config = dict(
    n_layer=8,
    d_model=192,
    n_experts=80,
    experts_per_token=2,
    d_expert=96,
    d_shared_expert=128,
    activation='squared_relu',
    moe_layers=[2, 3, 4, 5, 6, 7],
    router_score='softmax',
    normalize_top_k=True,
    routed_scale=1.0,
    balance_loss=0.00209,
    balance_bias=False,
    router_bias=True,
    init_std_router=0.0158,
    lr_router=0.000599,
    vocab_size=16384,
    norm='rmsnorm',
    norm_eps=1e-05,
    tie_embeddings=False,
    optimizer='adam_variant',
    lr=0.00192,
    beta1=0.9,
    beta2=0.95,
    grad_clip=2.0,
    batch_tokens=65536,
    seq_len=1024,
    train_tokens=328400000,
    steps=5011,
    dataset='wikipedia_en',
)
Below are experts of layer 3 (counted from 0) of a mixture-of-experts language model. Rows are named router (the router's row for the expert), up (a neuron's input weights, with its number) and show model dimensions 0-31. Each number is 128 + 24 x the weight over its row's rms, rounded and kept within 0 to 255. Numbers have three digits each.
After each expert's rows: "comes after" lists some tokens at least twice as common just before its tokens as in all text. This comes from a sample of Wikipedia text that the model never trained on. Tokens count by the router's weight.

# expert 9
router:159166137145118157166122148142095075093095140109133143103153123136166127148122153081173138130136
up0:149179119158148149123145132140129098127116137111081124124128138131157133173112134107126126143133
up1:118136064127130116182076110135106083165120099133176122099153087099136114111148121127132096110137
up2:138142127124135150141145112098112105106120121104094142122145098126134132106093175182140075102166
up3:082172128113117170130124148145145109144121140110116140108151116157103172145135113147136124120102
comes after: "\n", "\n\n", "|", "-", "|  |", "==="

# expert 16
router:134108133151151151184147129156158123098141107120127117146115137135087096112172101125160176127137
up0:090180115133140109128132096133123137151108138126132129145137158130141135119072142116154134150143
up1:076147097055110149115100080143145081147096130108149102111121130109119211144127117126118102138134
up2:158139146160161124156107101144098186091118146085122137143108118108138070127143121131148133145126
up3:102139116111122153137147094122111134154110098140125081156095137100147123090185135135112115098111
comes after: ".", "==", "===", " ==", " =", " ==="

# expert 25
router:148148157170147146123117128177128116136146061128145169128142168099146143160126188163127173118127
up0:125090143152161129110098116136177166142114119136108108108123135130119171116112119139089132115111
up1:135171143150156112163176144121079150173136147137098133115125133113128111135138115112129136113078
up2:119093119133148123155144137155161085131117118126115135137112133179123164150150138112106127159124
up3:140098115142156116141089142160124112145148093141124096141146145131167076096145135148142059116119
comes after: "\n\n", "\n", " |  | ", " called", ").", " song"

# expert 49
router:127146122106158139140129133157118075128129105177119087103148132124106123151122132141082162136125
up0:136101118134096141135136132095131145121117142101112107113089148119108147127100064102142107124131
up1:120094156087146163157091126122147108138121151095145110116133117057108120119149098130135091115156
up2:137190097129124171121139099111131104105118134141119120114106110114133112141100133147133124093120
up3:116129113126102135097165109135181112133172082186127153144128105144128158159087087082132125154119
comes after: " ", " (", " | ", ", ", ": ", " on "

# expert 24
router:085108112102130146091083092131107106120093108128146118111179136093148149114093115157100147136153
up0:116128080141150147125118094143117147134118125110150130133152126115121106141132104157128150169045
up1:180154096130172137135125145145163092137130103153114101141133096192150143071128099132092059128114
up2:114147097096144161167127100064150119103116143112099081151165091118167166110139140147115153112093
up3:123131089129133151134140103144139110158164130168079093144152151125131175117152178127104136124105
comes after: ", ", " in ", "| ", "–", " (", "- "

# expert 20
router:097149137112186138137100110096164147114117084145139157139177170127137149091101091117124161141087
up0:115136123113159121139111100124082070141077059115151143100159100129094159111107105145125146105153
up1:121125125094127111077130119127129143149123155093142127172136128134129139150101110159143118124068
up2:163096132119119115101145151142125100171127159126104104133100138105124163093137113087134083119114
up3:127112103106132151152146139151146093162125118175158138141111074148114168184111128124103104129089
comes after: "\n", "\n\n", "\"", "  -", " Mall", ", as well"

# expert 26
router:179140089148151099146132137173118102153135163132113129104125079143104091124103144163108123083146
up0:109174111113162141145121105118132106094158121140129125118118091101134116152130121153111113102111
up1:141139135122166107127153159107159124160101124136164160106133066123115121147122132166150137152126
up2:131111119110110086133155129150118132137085137139113186119157142117137173123162076121086151119108
up3:145140138151108169129109105125094081185131162133105113129116084096148144161116106117144143134110
comes after: "1", "2", "6", ",", "7", "5"

# expert 32
router:135151116104117093128158135126151121139123146135136135098102143096145109089119138098155091111154
up0:136158111101130115134128116163091128161130182127098087121164163175135156119127150141110142141128
up1:143144123181180117173148133149111111137133158152105148135144146148138091085099119120100096115135
up2:172143145101143158150128129124108143118122135119088114132119152128114118130125124125052139081113
up3:154092159124101131157158161158136113176123151109126087146106120092093108145121091149123074169168
comes after: "1", "2", " (", " |", "–", "."

# expert 15
router:071158137138101102123141091150104133150111112147103157130144161105133144138151123114118117102117
up0:093151108161122132116146141148101108129179090128127094121145102113119137156164117125105116126109
up1:103139148120138139163158149131133115139148151139123139139104128134119130144107147142157114128133
up2:088157107118114133150124123123124135125118152142104132155168123107143163146192151147107126108122
up3:116139135107137132117168096167161116127145122068112157126142151159130093106110103127138083104126
comes after: "\n", "\n\n", "-", "==", "- M", " |  | "

# expert 75
router:154118090095125115131104123086090109161120127151125122098127129116101125129142178104103147131111
up0:127167098114148133121099156136124131106159106091088097129134108102182130144125107125102144090151
up1:120154166135163179151164167118162155167152139095168061167141135166126136151116120151116141113136
up2:160144129123125136099134112144129158143160136140157076140111104128143125124086168152088133096112
up3:133151156186108123120166107128090107151099130089153174121138121146126173170164129184118126166122
comes after: " | ", "; ", "–", ") | ", "% | ", " |  | "

# expert 55
router:120149162149111078124096130139138121106120104146107115141151159162113145158078128173122086110158
up0:082163137131133165144122131118086117123132117112179092115096129125146129147142072104134083129142
up1:146135130135125132161134095159067144148100145129121112141134142094137119130136116078121096180112
up2:155087116147104124167124154124126110126138130162155077135076146132131123125118129127113088163140
up3:096083141157128126164183147108099073115130126134177144104115127138120099146111128094137086179143
comes after: " |", ")", " |  |", "\n", " |  |  |", ") |"

# expert 19
router:071136142115103166171104121101144111148142142170103156110110137096073155088082115134092089104146
up0:112107124117111124111170144132077153143085119109138113116141161149135148121111120150153122123123
up1:082102097125102155153096139111158118164117111116126122160128114172082146143126125141113112143107
up2:136142130121156167153134127117117164139151172135110121139147151139124116170143116151130124119140
up3:142147101099060137133123121155157102106105093139158158124141117102109131125111111094153082156157
comes after: "0", " | ", "\\", "}", "_{", " \\"